{
  "n_experts": 40,
  "experts_per_token": 1,
  "d_shared_expert": 0,
  "balance_loss": 0.000713,
  "init_std_router": 0.00971,
  "lr_router": 0.000933,
  "vocab_size": 16384,
  "lr": 0.00892,
  "beta1": 0.93,
  "grad_clip": 0.5,
  "seq_len": 512,
  "train_tokens": 436500000,
  "steps": 5949,
  "dataset": "wikipedia_en"
}
Below are experts of layer 6 (counted from 0) of a mixture-of-experts language model. Rows are named router (the router's row for the expert), gate (a neuron's input weights, with its number), up (a neuron's input weights, with its number) and show model dimensions 0-159. Each number is 50 + 12 x the weight over its row's rms, rounded and kept within 0 to 99.
Before each expert's rows: a language model's description of what the expert responds to. This comes from a sample of Wikipedia text that the model never trained on.

# expert 33
Description: Abstract concept nouns. Abstract nouns and suffixes like -ation, -ology, -ity, such as art, research, word, nature, energy, often followed by of.
router:54 44 64 57 46 63 90 40 48 55 55 46 57 41 49 24 49 80 40 65 59 55 45 30 30 38 65 52 49 59 64 32 41 38 46 44 64 52 35 53 24 43 46 53 47 55 55 56 56 48 54 66 40 66 41 49 35 69 55 49 46 56 57 51 61 53 40 44 66 42 62 81 29 34 55 46 50 62 48 54 56 63 39 43 35 50 33 44 53 48 35 61 60 33 39 62 36 59 59 53 38 61 58 61 33 43 73 39 42 28 52 43 49 42 46 46 43 43 48 51 36 60 42 65 30 51 42 41 48 50 39 62 41 53 43 33 39 64 27 60 79 51 52 44 48 44 47 48 60 58 53 21 77 30 24 42 55 48 44 41
gate4:59 41 27 46 67 46 67 52 46 48 45 42 44 62 45 65 45 58 56 43 65 56 42 70 52 65 66 43 60 51 48 44 67 42 44 45 53 51 49 37 59 51 41 31 45 61 53 51 32 59 29 69 45 53 69 48 45 40 49 44 43 37 39 70 37 37 41 53 17 26 68 50 50 50 78 19 71 54 43 44 46 50 30 43 53 49 52 49 54 53 41 47 55 52 65 41 25 35 69 55 56 55 54 35 58 58 49 42 42 28 65 67 48 31 46 50 23 43 56 54 47 38 57 53 35 48 35 41 42 40 52 60 30 62 54 56 69 36 39 36 27 63 51 73 53 40 55 63 26 56 55 54 34 55 39 72 38 43 55 33
up4:59 56 54 48 48 41 60 49 24 62 45 75 66 16 44 52 44 24 26 46 61 48 40 41 27 45 54 76 79 57 48 58 31 52 40 62 48 48 61 55 50 54 51 39 52 48 47 35 53 59 48 50 50 37 59 46 39 67 63 47 69 27 58 60 67 40 47 70 60 60 60 50 63 59 22 50 65 34 45 55 50 67 45 34 53 53 52 43 44 55 31 62 49 50 45 62 37 65 52 54 30 54 40 68 52 49 24 38 27 46 54 51 51 42 30 70 31 63 53 67 42 54 37 57 52 49 28 51 73 44 46 43 48 57 41 37 44 75 37 48 34 49 40 57 66 58 39 59 48 58 57 35 49 37 36 59 40 51 59 49
gate5:31 68 52 40 62 73 67 59 45 51 55 48 44 37 61 46 56 44 71 38 50 56 60 30 47 56 40 61 35 40 57 54 57 53 62 42 29 45 51 38 52 67 55 45 53 57 28 54 40 44 34 59 63 51 38 42 54 66 39 53 45 53 45 66 58 48 62 25 57 44 50 50 43 54 51 39 53 57 46 73 49 58 31 48 36 28 47 67 54 55 45 39 70 64 33 54 53 66 60 47 48 30 46 47 60 65 38 60 42 31 38 39 34 53 66 54 35 57 05 44 42 45 38 35 49 64 48 39 31 40 50 57 61 43 36 54 58 77 28 35 28 48 22 62 60 43 48 64 49 59 35 32 67 43 54 41 64 61 53 40
up5:36 66 48 48 60 53 55 51 78 48 52 44 68 62 57 58 33 64 63 61 68 71 49 38 56 73 48 47 60 60 47 33 65 39 42 58 58 55 70 51 58 59 40 26 62 65 36 68 49 44 36 33 63 34 28 37 51 55 68 52 25 59 53 63 50 73 44 44 31 47 45 58 62 46 22 53 51 37 32 54 33 59 61 45 59 46 43 40 62 53 65 73 56 58 48 65 62 59 56 47 40 63 58 74 45 64 40 51 58 62 37 62 47 35 69 48 35 50 46 74 27 42 39 46 55 69 52 32 60 59 60 42 32 53 65 68 46 48 52 53 51 49 58 55 47 49 48 69 61 69 39 41 42 58 43 68 28 47 48 48
gate6:44 72 56 63 56 54 73 33 55 58 55 59 66 40 41 39 42 64 49 67 57 69 42 41 35 30 35 52 35 31 64 46 57 70 44 38 37 37 44 36 44 67 58 42 59 42 38 48 54 50 50 62 50 53 35 27 62 50 61 45 51 66 53 36 40 51 62 27 69 44 50 64 51 68 28 40 45 44 63 46 77 47 56 60 40 44 41 58 46 43 38 58 65 44 39 68 40 43 72 47 28 70 40 59 49 52 61 65 42 62 44 48 41 61 42 69 31 45 51 57 44 65 56 43 39 70 70 47 62 37 59 59 65 37 27 52 20 64 61 48 55 42 54 63 50 83 58 48 45 59 39 44 56 33 51 42 46 60 41 41
up6:47 33 43 52 44 36 43 44 38 44 42 32 50 43 56 50 46 53 47 52 60 44 70 48 44 53 39 42 67 57 54 70 68 64 37 75 43 75 63 51 75 57 64 47 42 55 49 66 50 83 30 52 65 40 73 43 71 39 70 64 56 43 35 31 48 37 55 70 52 41 39 43 55 59 52 34 49 64 52 46 29 41 35 43 57 26 56 49 54 71 45 65 59 48 52 38 47 47 51 42 61 53 70 57 46 53 37 62 49 45 46 37 46 54 53 52 40 60 58 50 57 50 37 55 56 51 71 55 39 46 50 39 36 70 70 49 45 33 37 57 52 44 60 73 27 50 59 74 62 24 37 46 21 34 42 44 67 54 37 59
gate7:64 43 51 36 52 37 44 55 35 59 57 56 62 76 42 54 62 25 50 55 62 64 44 56 69 29 67 62 61 60 58 42 54 33 66 69 32 38 48 73 32 58 64 51 57 47 41 41 39 51 52 39 48 38 46 51 58 39 79 52 47 52 57 35 23 56 54 63 47 50 53 51 52 50 18 48 56 53 45 50 48 61 46 26 58 43 70 22 42 45 20 64 38 51 48 58 55 63 59 61 41 50 38 67 34 46 47 36 52 59 52 36 62 39 63 43 51 62 41 58 38 59 66 23 44 38 59 48 45 56 48 32 64 41 24 31 52 36 48 50 42 54 62 32 34 46 47 45 23 45 46 23 57 49 44 43 55 50 48 53
up7:44 52 34 65 28 41 73 45 63 41 45 50 48 67 44 35 62 45 59 33 64 80 51 50 70 63 59 39 54 43 44 55 55 37 42 48 45 52 42 56 36 51 59 46 37 47 50 55 56 44 58 79 41 73 39 67 60 60 24 48 31 33 37 32 43 49 55 73 71 56 60 56 40 62 36 50 60 57 63 57 61 46 17 36 53 52 48 47 61 44 41 46 69 49 31 41 45 34 50 42 59 46 41 44 33 41 51 60 45 32 28 51 60 53 53 28 65 51 62 50 50 50 67 39 41 38 49 49 45 15 47 61 56 61 32 37 29 59 41 59 57 53 41 28 50 63 44 37 54 38 47 43 28 48 47 65 59 64 59 51
gate8:55 60 44 51 53 76 72 39 34 45 31 59 43 62 51 53 43 73 27 68 62 70 56 66 52 43 34 46 53 46 57 42 59 50 36 62 70 57 51 68 55 32 48 53 59 54 38 71 29 55 58 32 48 34 47 48 56 61 33 53 52 54 65 57 45 59 64 46 32 34 42 58 33 44 62 38 25 39 59 49 56 38 30 51 42 51 49 46 62 70 39 42 35 44 56 61 61 47 45 49 38 51 45 49 52 44 85 52 49 54 55 64 55 32 76 48 60 49 64 54 57 58 46 56 58 44 21 59 59 41 41 45 51 55 25 84 45 44 47 55 36 38 54 49 54 38 48 55 54 52 64 51 37 42 29 33 47 35 69 78
up8:45 42 61 67 34 68 54 49 42 57 56 69 41 43 26 54 37 35 61 60 60 33 32 55 37 31 46 42 50 55 45 32 53 42 49 52 40 40 49 58 59 49 69 38 56 49 23 55 47 52 67 62 43 52 46 65 43 41 34 61 74 39 54 49 23 48 55 56 52 30 35 48 39 39 77 41 43 64 44 49 69 51 41 62 43 27 53 51 38 55 45 25 40 52 40 55 55 66 60 57 42 38 51 56 40 32 46 44 48 34 54 48 51 50 63 50 61 52 41 59 45 40 41 66 28 47 58 38 54 42 61 67 59 58 63 44 43 66 53 64 82 45 68 42 25 68 47 64 39 62 43 60 64 23 25 34 36 38 49 60
gate9:66 43 57 26 50 59 59 50 54 50 53 53 34 54 45 47 63 42 47 59 60 36 60 58 48 58 51 63 57 71 54 47 64 70 43 44 26 61 53 41 73 32 57 75 70 43 43 40 44 41 40 52 48 48 39 42 70 52 39 54 51 68 39 51 70 50 58 72 61 42 59 52 54 32 62 40 44 37 83 54 44 69 39 40 36 62 46 50 59 55 50 69 53 36 56 45 44 49 47 44 55 44 50 42 52 35 43 44 68 49 38 43 54 51 51 38 36 43 43 35 26 68 70 79 45 43 49 33 63 43 46 56 55 63 61 55 66 62 33 38 58 77 38 66 43 42 39 48 72 47 72 62 21 33 50 48 26 68 56 39
up9:72 47 56 35 45 51 48 45 53 60 67 55 47 60 33 33 74 45 44 42 59 46 60 50 58 36 51 44 56 54 56 57 47 65 50 58 28 63 43 36 67 38 48 64 60 44 42 33 64 39 65 73 51 48 59 54 48 36 39 68 61 69 33 38 63 52 52 54 52 56 62 28 43 22 55 53 42 49 76 51 35 53 48 43 44 36 16 44 66 57 34 34 45 32 68 36 47 50 60 66 46 48 42 53 59 20 24 34 72 35 47 39 57 41 44 27 53 44 46 68 45 38 54 46 47 57 38 46 70 46 43 33 49 46 49 50 71 58 44 55 63 73 52 41 40 61 63 55 63 65 30 56 44 33 38 36 49 58 40 45
gate10:37 21 66 64 46 49 70 34 60 42 47 57 45 61 40 40 50 59 32 24 47 56 69 59 63 34 62 42 49 67 58 39 51 41 47 56 58 23 65 33 41 64 55 61 42 62 53 45 64 52 37 48 72 61 66 53 63 35 33 16 54 52 43 52 47 45 72 65 50 50 17 31 37 46 47 55 41 84 38 77 47 42 57 55 50 56 45 47 47 55 50 51 50 51 32 36 48 54 46 42 54 58 47 56 58 34 33 54 46 49 47 54 34 54 42 42 56 60 37 48 39 54 11 59 35 61 61 47 43 45 51 36 38 63 45 48 48 40 58 64 46 51 52 52 45 50 37 57 74 59 84 46 58 55 53 42 47 45 60 52
up10:52 27 34 57 35 59 38 49 52 61 30 35 43 73 57 45 52 46 52 48 49 84 73 52 66 58 56 38 45 21 47 49 60 43 61 75 63 40 33 45 39 28 46 55 35 42 40 38 32 64 43 47 67 49 36 53 49 46 32 47 48 81 68 41 46 32 61 58 46 53 33 57 52 49 76 45 60 57 58 49 38 63 47 50 57 35 51 50 55 26 61 55 56 33 41 71 44 57 61 42 35 52 59 58 37 57 32 63 38 51 47 56 51 66 58 48 48 49 44 27 50 80 53 45 55 80 53 53 39 51 53 29 33 47 59 49 44 35 61 40 63 55 68 53 61 63 56 72 48 51 56 41 51 46 40 73 52 42 43 51
gate11:44 55 52 42 21 69 45 21 74 51 59 61 50 45 62 45 56 58 53 31 66 34 70 37 64 59 46 74 34 35 57 48 40 60 50 36 38 45 51 27 69 45 36 39 47 69 54 36 46 46 26 62 34 63 46 48 64 42 77 43 68 65 33 47 63 48 38 46 63 52 52 35 33 54 49 43 70 61 39 62 55 51 32 45 57 44 73 39 43 28 52 46 44 42 50 77 51 41 59 54 58 57 61 48 44 51 63 65 40 28 54 51 59 61 50 47 50 38 54 46 62 41 63 30 36 67 34 45 51 37 70 41 56 39 58 56 60 59 52 43 62 47 60 32 45 65 51 48 48 47 20 62 41 56 50 51 55 42 70 53
up11:61 65 67 46 37 63 64 65 56 44 72 55 44 41 47 48 52 55 39 42 48 41 66 42 53 67 64 71 45 41 46 42 37 51 48 39 47 48 46 45 48 52 35 53 31 54 39 46 41 37 52 60 62 50 53 50 83 63 41 53 26 64 54 49 44 55 51 52 68 41 79 30 38 62 47 44 51 31 46 49 44 62 42 37 35 66 50 70 57 46 77 45 36 67 51 47 51 43 63 44 70 52 66 51 48 51 33 37 51 47 54 38 82 60 45 30 49 55 42 37 56 57 58 55 80 38 59 44 55 30 38 55 53 61 58 49 50 41 73 32 46 25 59 55 27 52 64 43 40 63 37 42 32 50 73 63 66 59 72 56
gate12:60 46 48 20 32 43 56 63 59 35 60 47 44 57 54 66 51 36 52 52 70 52 50 53 27 35 64 44 45 49 40 32 59 49 52 45 61 40 60 61 46 18 34 46 47 72 55 58 43 40 64 26 65 70 45 54 26 67 32 60 53 50 34 35 36 58 39 48 54 53 46 53 48 58 56 41 32 59 64 68 51 56 65 52 62 54 33 62 43 60 67 80 48 53 59 44 46 57 78 44 50 55 45 60 52 66 53 49 41 57 65 49 64 48 63 40 57 45 76 65 44 43 40 44 73 48 60 39 49 46 47 61 52 64 71 35 44 69 52 34 42 74 52 30 44 52 55 44 50 52 43 45 75 53 54 30 55 45 24 37
up12:48 85 60 58 42 42 46 49 31 58 52 55 33 49 50 61 57 46 54 62 35 51 57 78 47 69 65 54 58 58 46 57 41 55 43 45 55 58 39 53 51 69 62 39 54 47 44 34 39 49 60 35 64 54 84 49 74 58 57 53 57 66 64 49 31 47 47 37 66 58 57 57 51 46 65 52 57 26 42 54 44 40 30 49 50 67 47 54 60 44 57 40 40 51 35 41 37 62 15 60 45 34 56 35 63 49 48 48 49 42 27 32 43 62 30 50 77 42 54 64 60 58 75 29 53 39 35 54 55 42 43 30 31 35 61 43 51 42 53 55 42 61 38 58 65 33 49 43 54 53 58 37 63 53 61 54 21 55 45 71
gate13:53 70 76 44 47 75 50 30 45 66 57 61 68 58 43 46 27 58 44 58 44 37 37 57 53 48 42 35 42 44 53 29 38 44 31 30 44 59 64 54 38 40 57 44 48 42 34 21 42 49 55 59 36 42 54 41 24 60 42 34 42 45 59 41 49 43 45 48 65 37 49 62 34 53 50 71 49 62 44 59 38 53 28 32 45 40 42 44 50 49 32 16 40 54 33 53 54 67 52 65 40 60 76 63 55 39 49 62 71 37 34 57 48 44 60 45 44 48 40 59 50 47 56 45 75 42 53 57 61 55 64 60 36 56 49 66 43 47 62 57 61 61 60 42 33 55 32 71 42 63 51 55 74 39 49 58 79 40 36 43
up13:45 44 85 33 38 60 28 34 34 58 63 56 61 48 34 50 37 48 50 47 65 58 51 67 53 48 40 49 37 38 48 58 77 42 40 42 48 63 69 50 58 56 51 63 34 50 76 47 57 61 66 59 56 41 33 47 25 73 30 44 59 57 43 42 48 53 72 59 50 63 55 45 38 35 35 31 55 33 49 47 56 41 69 43 63 43 37 49 69 57 42 37 56 63 67 48 33 63 59 50 68 53 40 30 59 75 51 51 52 57 40 18 45 55 71 57 53 46 51 37 65 57 54 55 40 34 29 50 68 32 63 51 46 37 44 56 68 54 53 47 31 57 31 40 51 37 31 54 72 53 49 46 57 53 46 43 48 41 42 46
gate14:45 52 60 46 66 37 56 35 54 27 49 43 62 26 51 49 27 58 63 57 49 51 52 55 47 45 58 42 24 47 31 47 42 51 41 33 65 66 32 55 63 44 51 62 63 48 32 55 54 73 69 61 48 54 40 53 55 71 44 56 28 44 62 55 57 59 47 60 31 43 33 63 43 30 36 55 55 66 63 61 47 47 48 78 65 45 48 51 39 35 55 49 23 53 27 71 44 54 42 50 47 46 63 61 38 46 32 52 57 51 66 34 51 51 69 57 64 51 47 65 26 55 58 40 49 77 35 35 31 67 72 44 28 39 48 65 62 46 58 68 49 53 48 40 49 59 39 54 33 48 72 55 48 73 47 50 59 51 44 37
up14:21 41 42 46 46 43 51 72 40 42 53 60 46 34 63 74 59 44 53 54 77 71 45 37 61 49 47 43 56 56 55 54 71 62 38 40 44 29 42 50 61 57 56 27 27 46 51 62 26 38 45 35 25 37 47 49 42 39 63 61 41 66 48 44 49 46 43 43 56 49 41 43 50 67 69 56 74 37 52 58 50 59 34 47 44 40 49 61 36 35 45 55 56 40 72 62 36 48 73 56 50 48 33 45 59 60 50 53 52 52 57 57 41 40 43 49 23 43 64 38 51 47 64 36 35 77 56 71 43 42 52 37 43 54 34 54 35 60 59 43 30 63 35 53 54 60 70 56 44 13 43 35 47 42 34 67 59 53 47 43
gate15:59 50 54 80 52 47 66 34 40 55 43 49 44 26 48 51 59 43 61 68 52 76 29 49 36 66 50 23 50 59 50 52 58 63 62 50 59 26 45 63 59 55 33 41 39 54 69 68 55 33 63 53 54 55 61 47 48 83 67 43 34 55 39 35 56 57 39 60 45 60 50 47 27 35 44 56 61 48 50 74 49 42 52 51 40 49 43 43 49 33 51 48 56 33 40 38 61 27 68 42 57 56 56 38 58 79 33 45 36 65 51 39 37 59 53 38 62 53 48 42 31 39 64 60 20 66 59 71 53 44 58 52 58 31 50 31 47 44 61 47 57 60 43 36 65 44 52 48 46 51 67 44 60 48 54 48 20 57 51 58
up15:35 44 53 53 24 39 42 71 40 54 52 58 63 56 57 59 60 61 42 58 56 69 41 50 44 44 35 26 39 39 53 49 51 32 23 70 31 41 54 46 41 67 40 41 42 46 53 56 33 48 53 58 42 35 49 63 38 54 54 46 33 40 47 44 49 54 47 57 76 56 49 59 80 70 49 66 70 54 42 36 49 29 44 78 71 47 35 54 63 48 55 68 59 62 52 38 45 51 41 54 70 68 51 50 35 57 79 49 35 47 52 59 43 57 50 77 51 65 45 57 59 61 45 51 52 66 57 65 63 35 41 48 37 47 58 68 42 54 53 51 44 47 35 48 52 82 54 31 31 56 33 62 29 36 39 52 61 36 41 46
gate16:65 49 36 67 71 49 44 45 48 54 38 41 59 45 34 35 62 22 57 32 57 55 69 41 35 78 66 59 75 38 68 55 48 52 68 66 61 46 48 43 37 68 38 76 44 37 41 55 38 38 48 70 49 34 50 47 39 48 44 63 33 37 30 49 55 40 44 42 54 53 57 58 53 48 55 43 66 62 54 51 58 62 57 56 68 42 56 38 49 33 51 44 35 51 47 49 59 39 50 60 44 50 34 40 49 54 65 52 17 47 38 48 38 51 44 60 34 43 61 75 43 41 39 39 29 67 60 53 32 35 65 42 38 63 56 50 63 43 68 61 73 33 56 51 32 44 66 27 55 52 49 54 45 55 22 43 68 59 57 54
up16:53 56 48 67 45 60 29 69 39 63 57 36 47 44 49 54 46 50 35 66 46 60 26 65 41 55 26 49 62 44 41 47 49 60 52 49 45 42 53 84 55 29 51 46 38 20 59 51 46 64 32 50 41 57 63 49 61 46 43 54 44 51 30 45 62 53 27 58 50 50 30 42 34 58 29 55 58 55 55 32 51 58 47 52 58 42 48 36 48 56 42 41 61 69 54 36 43 42 56 55 70 50 66 32 51 76 38 56 51 56 28 21 33 43 41 59 62 45 19 45 37 56 52 63 47 68 36 43 57 55 59 49 38 53 46 30 68 59 64 52 63 31 48 45 46 69 44 44 44 36 66 46 42 52 39 70 57 66 46 80
gate17:51 42 53 57 62 49 70 43 53 59 30 47 49 65 57 46 53 72 66 34 35 46 37 43 37 63 33 53 26 52 36 44 42 44 33 47 38 58 62 38 48 57 54 25 52 23 49 36 68 51 52 51 45 41 54 33 52 47 48 63 41 32 65 35 69 53 61 33 52 33 62 51 64 68 44 47 46 39 49 58 55 31 64 41 38 48 42 49 48 49 49 55 73 32 44 67 60 51 29 43 36 65 55 44 72 55 66 38 45 41 48 47 52 71 30 70 55 38 28 47 75 19 50 66 44 53 68 25 34 48 40 48 58 31 49 45 45 55 47 66 78 41 61 52 32 43 38 47 45 50 54 64 56 61 58 56 60 42 55 65
up17:65 57 60 27 65 67 60 69 51 52 45 51 49 61 43 64 48 50 32 64 50 15 35 44 57 43 56 41 37 44 46 53 49 60 47 42 47 55 41 42 64 41 30 57 64 23 47 53 33 39 44 58 55 70 44 74 58 57 71 56 47 47 54 62 06 55 56 46 41 74 53 58 59 47 54 52 46 45 55 49 39 54 61 40 56 58 66 43 50 49 44 55 53 48 41 59 64 64 57 38 64 46 34 44 47 53 59 33 61 57 59 40 54 69 26 38 49 51 63 45 45 42 26 48 51 54 26 45 36 58 57 13 49 39 79 49 47 44 28 42 56 51 30 66 50 35 28 49 35 45 50 56 51 60 50 42 36 47 43 68
gate18:37 60 49 83 60 65 67 41 41 49 57 55 52 67 35 21 58 51 50 61 54 55 60 38 64 69 50 71 40 36 38 29 33 41 24 35 44 42 39 32 50 50 60 42 57 58 50 56 64 51 34 29 47 44 63 53 38 60 57 48 46 36 30 30 41 32 28 58 62 44 59 48 41 53 60 31 43 55 50 46 49 63 46 64 49 69 47 48 63 42 54 51 51 56 49 37 51 39 57 61 38 40 57 40 53 38 66 42 67 68 49 56 54 34 44 28 48 53 21 38 41 34 52 62 49 26 47 45 59 54 56 70 57 52 47 49 63 40 37 63 68 66 41 43 54 69 40 27 55 31 36 63 52 63 36 44 43 68 30 51
up18:61 66 52 32 57 57 64 48 41 71 36 50 50 56 57 34 54 37 53 55 50 51 47 53 65 34 60 53 41 59 69 47 50 44 54 70 32 57 48 24 61 56 31 59 76 60 62 52 47 52 60 61 58 41 54 70 52 29 42 40 51 47 60 47 47 61 40 54 58 38 46 64 47 69 54 63 47 59 51 23 28 51 64 66 45 58 32 59 43 51 46 70 55 52 61 13 39 53 48 42 57 64 56 26 54 45 38 45 32 63 43 86 23 51 47 46 68 49 60 41 37 53 51 39 33 43 55 37 76 64 52 58 40 57 60 48 68 71 49 40 61 49 59 36 41 64 40 33 68 56 54 51 59 47 52 32 42 67 52 56
gate19:62 59 57 58 60 42 54 46 27 55 45 54 64 45 38 51 68 56 52 72 52 44 44 32 46 53 56 61 44 51 48 53 67 58 58 52 43 55 43 52 64 38 59 67 72 27 41 36 51 46 70 54 29 51 71 71 51 48 64 44 61 32 45 59 40 36 37 57 71 49 62 70 51 69 36 57 65 64 61 23 57 54 27 66 59 47 49 55 58 47 62 47 39 67 60 38 66 58 17 51 47 40 62 66 33 39 40 61 68 50 62 35 41 20 67 35 29 44 61 41 39 62 38 46 60 67 53 40 39 51 54 46 52 59 50 48 32 44 64 49 66 35 34 64 41 56 52 51 42 56 47 39 43 49 58 36 28 55 30 57
up19:57 39 28 47 56 41 49 54 48 47 53 54 50 47 44 47 62 56 30 53 77 70 47 50 38 48 36 59 46 56 60 45 65 37 36 49 52 53 51 52 39 38 45 75 50 31 49 77 68 67 41 50 34 49 43 52 50 50 36 27 66 68 65 45 49 53 41 39 53 41 83 62 43 31 44 54 41 62 30 42 51 50 69 66 59 42 38 49 61 28 70 40 43 51 48 53 44 77 53 70 53 44 42 41 39 52 58 44 56 71 49 47 46 30 47 42 58 54 33 59 35 79 60 46 30 31 80 45 51 51 39 53 46 36 64 29 31 50 55 63 56 51 51 46 48 62 45 61 38 40 36 55 52 68 66 52 28 58 56 70
gate20:59 52 40 55 43 44 70 52 63 47 77 66 41 48 25 42 74 59 39 60 58 66 37 46 68 39 62 45 54 61 33 42 32 42 49 26 58 51 55 47 67 66 63 55 38 54 68 79 56 40 43 46 37 45 56 30 50 60 47 42 64 51 37 21 46 55 67 61 65 50 56 56 32 46 66 46 44 85 57 31 48 44 53 43 56 40 55 73 27 47 52 60 70 48 43 67 34 62 46 35 38 43 52 75 41 44 45 39 71 51 29 35 39 45 50 38 53 47 46 55 41 53 61 26 58 57 28 47 56 42 37 62 37 52 52 38 37 63 53 48 48 47 49 66 59 52 59 59 57 55 40 35 33 42 60 49 41 47 37 44
up20:29 61 41 55 45 42 45 43 41 64 31 47 68 35 76 61 52 55 56 29 50 64 58 51 58 42 60 33 56 36 48 67 46 72 37 48 53 37 34 42 50 44 68 37 53 52 57 41 19 55 49 37 25 32 64 55 55 69 65 32 51 64 36 51 07 62 45 61 35 64 42 45 54 46 33 63 63 37 47 67 61 46 48 53 41 40 54 46 54 65 38 58 62 46 69 32 45 56 45 43 46 69 52 37 55 44 53 50 36 48 57 52 41 58 62 51 46 60 66 77 57 49 49 48 37 76 37 53 50 60 35 45 47 40 53 45 63 73 44 41 58 60 43 49 37 30 47 73 55 32 57 36 38 55 57 68 62 47 62 52
gate21:74 50 51 45 43 46 50 48 44 62 64 62 60 47 37 47 42 31 60 69 35 36 59 31 73 58 33 43 58 66 49 50 64 51 67 68 50 51 36 33 48 57 60 43 48 76 66 38 53 41 44 47 48 48 64 38 68 61 54 38 50 46 38 74 53 49 50 52 44 43 64 45 58 55 65 74 35 54 51 50 54 43 55 44 58 56 55 84 36 41 43 64 59 43 51 50 68 62 47 35 47 47 61 45 61 65 62 29 16 59 38 46 63 42 53 66 56 57 35 61 27 25 28 55 49 37 41 41 49 37 39 44 58 60 35 31 30 35 32 64 56 67 68 49 50 52 31 49 63 51 40 73 60 46 43 36 41 45 47 50
up21:60 43 47 33 44 62 32 58 70 55 42 47 43 57 43 48 63 49 56 45 39 47 60 44 64 47 47 50 64 68 60 53 47 50 44 40 75 50 21 47 45 68 40 57 54 48 62 44 37 42 38 46 40 60 54 40 65 39 31 36 45 67 44 37 43 55 62 62 52 48 50 65 77 64 53 50 45 52 65 30 57 63 41 40 47 36 57 44 60 45 34 42 43 56 30 50 30 55 58 74 48 58 45 57 59 18 34 64 59 57 61 62 34 56 75 62 42 62 67 60 46 62 49 36 38 25 55 54 68 63 57 68 41 63 46 63 50 44 60 30 48 50 46 45 59 44 49 65 07 45 66 45 46 35 77 45 56 69 45 59
gate22:73 45 47 75 24 50 37 53 39 63 60 56 29 34 49 41 34 73 38 82 37 46 40 40 48 35 43 61 68 59 59 63 34 67 50 30 82 60 52 48 43 38 54 59 51 34 54 61 44 47 59 80 49 63 57 40 35 60 18 40 45 43 50 44 37 60 77 42 62 35 40 54 42 40 60 63 45 60 59 66 36 57 46 55 57 57 45 59 32 51 36 46 54 47 46 35 43 59 48 58 44 35 46 52 66 55 65 62 44 42 52 71 34 60 60 72 47 64 61 60 52 40 43 50 49 52 36 54 36 44 61 67 40 50 68 64 39 40 62 51 67 64 39 40 55 44 57 39 56 52 65 45 64 54 60 60 41 41 46 56
up22:40 58 39 77 59 30 38 26 54 48 57 48 45 39 64 40 63 50 49 65 45 53 62 79 43 53 42 52 42 49 52 48 58 36 52 54 38 40 45 49 38 41 58 41 58 53 46 57 37 41 41 62 50 42 53 46 42 51 40 45 48 56 81 44 42 52 68 53 79 40 59 78 31 40 53 58 70 55 41 39 56 55 44 38 53 49 62 47 40 62 65 30 61 41 75 65 46 59 41 39 67 40 60 57 30 46 73 32 67 54 43 62 73 53 45 63 60 59 45 45 53 51 42 61 45 60 58 71 45 40 36 46 44 20 20 58 50 45 46 41 71 57 27 29 56 29 56 42 37 44 42 48 65 67 63 65 50 53 44 45
gate23:48 45 42 37 35 53 53 54 48 67 54 41 49 51 24 30 49 55 40 56 32 76 35 50 66 34 59 53 45 32 42 55 49 99 30 50 45 36 56 45 48 56 48 39 36 82 50 48 61 53 52 44 41 28 54 44 49 34 45 40 59 52 38 48 42 36 55 60 47 48 45 62 54 56 60 64 43 51 24 16 25 46 57 34 45 62 40 53 57 55 24 54 47 41 54 51 63 53 64 61 50 44 47 60 58 41 58 46 56 47 62 50 44 49 53 51 54 46 65 41 38 57 46 68 55 54 64 44 30 45 53 52 47 60 44 28 51 38 35 52 41 61 58 56 17 46 57 57 43 57 46 76 74 59 41 41 39 48 52 56
up23:36 46 59 52 62 39 56 44 51 37 71 61 42 51 59 44 54 60 47 58 52 47 69 46 46 56 58 44 68 48 66 63 60 26 56 48 42 34 57 45 68 55 34 55 63 56 54 46 61 44 62 46 65 25 42 47 53 70 64 63 29 67 63 54 52 84 59 48 43 38 44 50 78 55 44 43 54 59 60 36 70 47 69 57 41 45 56 28 35 36 67 58 42 63 58 34 42 34 44 60 48 47 44 46 61 57 44 57 59 55 31 53 69 32 46 69 07 50 36 39 70 44 63 22 51 58 52 54 49 40 58 45 67 46 46 80 52 55 53 51 56 45 54 60 71 55 59 45 38 41 46 43 47 51 47 39 49 51 76 67
gate24:56 46 65 47 50 55 33 70 34 58 56 66 31 53 44 58 45 51 56 49 46 59 53 76 41 55 74 52 67 32 55 54 43 22 54 66 42 63 48 63 42 53 36 46 35 48 55 50 42 33 56 44 45 33 64 42 45 51 61 19 47 51 38 36 74 70 41 54 52 58 59 50 65 43 37 60 41 34 50 62 48 69 63 65 57 53 39 48 48 56 58 62 38 14 55 64 52 49 56 56 21 53 36 43 45 35 55 43 58 46 55 53 57 31 57 56 48 62 22 54 23 39 45 40 55 65 42 47 41 59 44 60 59 51 44 46 29 67 74 43 72 71 50 53 58 71 40 54 27 29 59 60 48 36 51 60 49 55 38 42
up24:65 53 38 39 53 67 63 52 40 48 54 43 61 53 47 51 50 58 31 43 55 45 57 46 56 70 36 45 44 50 47 38 63 43 45 53 48 39 58 40 41 45 56 45 48 36 51 34 29 42 31 46 39 40 58 40 45 64 65 52 42 57 52 50 31 48 68 39 55 55 38 57 52 12 50 53 43 55 52 49 71 61 73 60 64 59 62 30 55 58 40 41 72 69 48 52 44 33 66 36 69 75 50 59 37 44 31 51 58 47 52 53 57 73 80 44 33 56 36 63 51 58 61 65 45 42 59 41 66 56 67 38 51 58 61 72 56 68 42 47 35 27 34 61 33 64 50 71 63 82 49 53 51 60 69 43 67 62 57 43
gate25:64 43 77 45 40 51 59 37 52 38 53 50 45 54 65 61 57 56 61 63 39 32 64 55 56 51 41 48 49 55 47 48 50 43 40 48 67 26 53 55 51 53 66 62 65 57 57 48 72 36 30 46 39 29 39 37 59 59 43 51 56 57 33 58 49 54 55 42 65 38 55 49 59 55 82 55 66 60 42 37 71 52 47 33 46 43 62 38 47 61 41 52 51 21 70 64 30 67 59 79 59 47 48 54 60 55 50 43 52 42 51 61 48 57 56 45 67 40 37 50 61 43 65 50 13 46 36 28 68 44 69 58 46 53 44 59 56 42 26 42 53 47 52 62 56 22 82 31 46 57 45 50 39 40 70 49 58 35 31 50
up25:50 68 50 53 72 58 46 39 56 67 42 33 30 70 67 29 47 53 34 62 30 44 72 50 35 41 41 53 48 70 56 51 37 52 34 33 64 49 47 42 53 48 66 55 43 39 51 55 36 30 45 36 39 40 42 44 64 57 54 63 61 38 36 60 50 31 36 55 54 49 69 46 39 60 60 68 59 43 60 36 43 62 44 46 51 41 55 51 57 46 31 60 70 38 43 42 64 41 54 54 56 33 43 44 58 36 21 50 73 49 72 66 55 61 52 40 53 23 31 38 45 62 65 45 56 64 31 58 54 45 56 23 52 54 53 27 60 39 56 41 26 53 44 64 56 48 58 51 61 36 71 42 45 51 75 41 28 48 43 40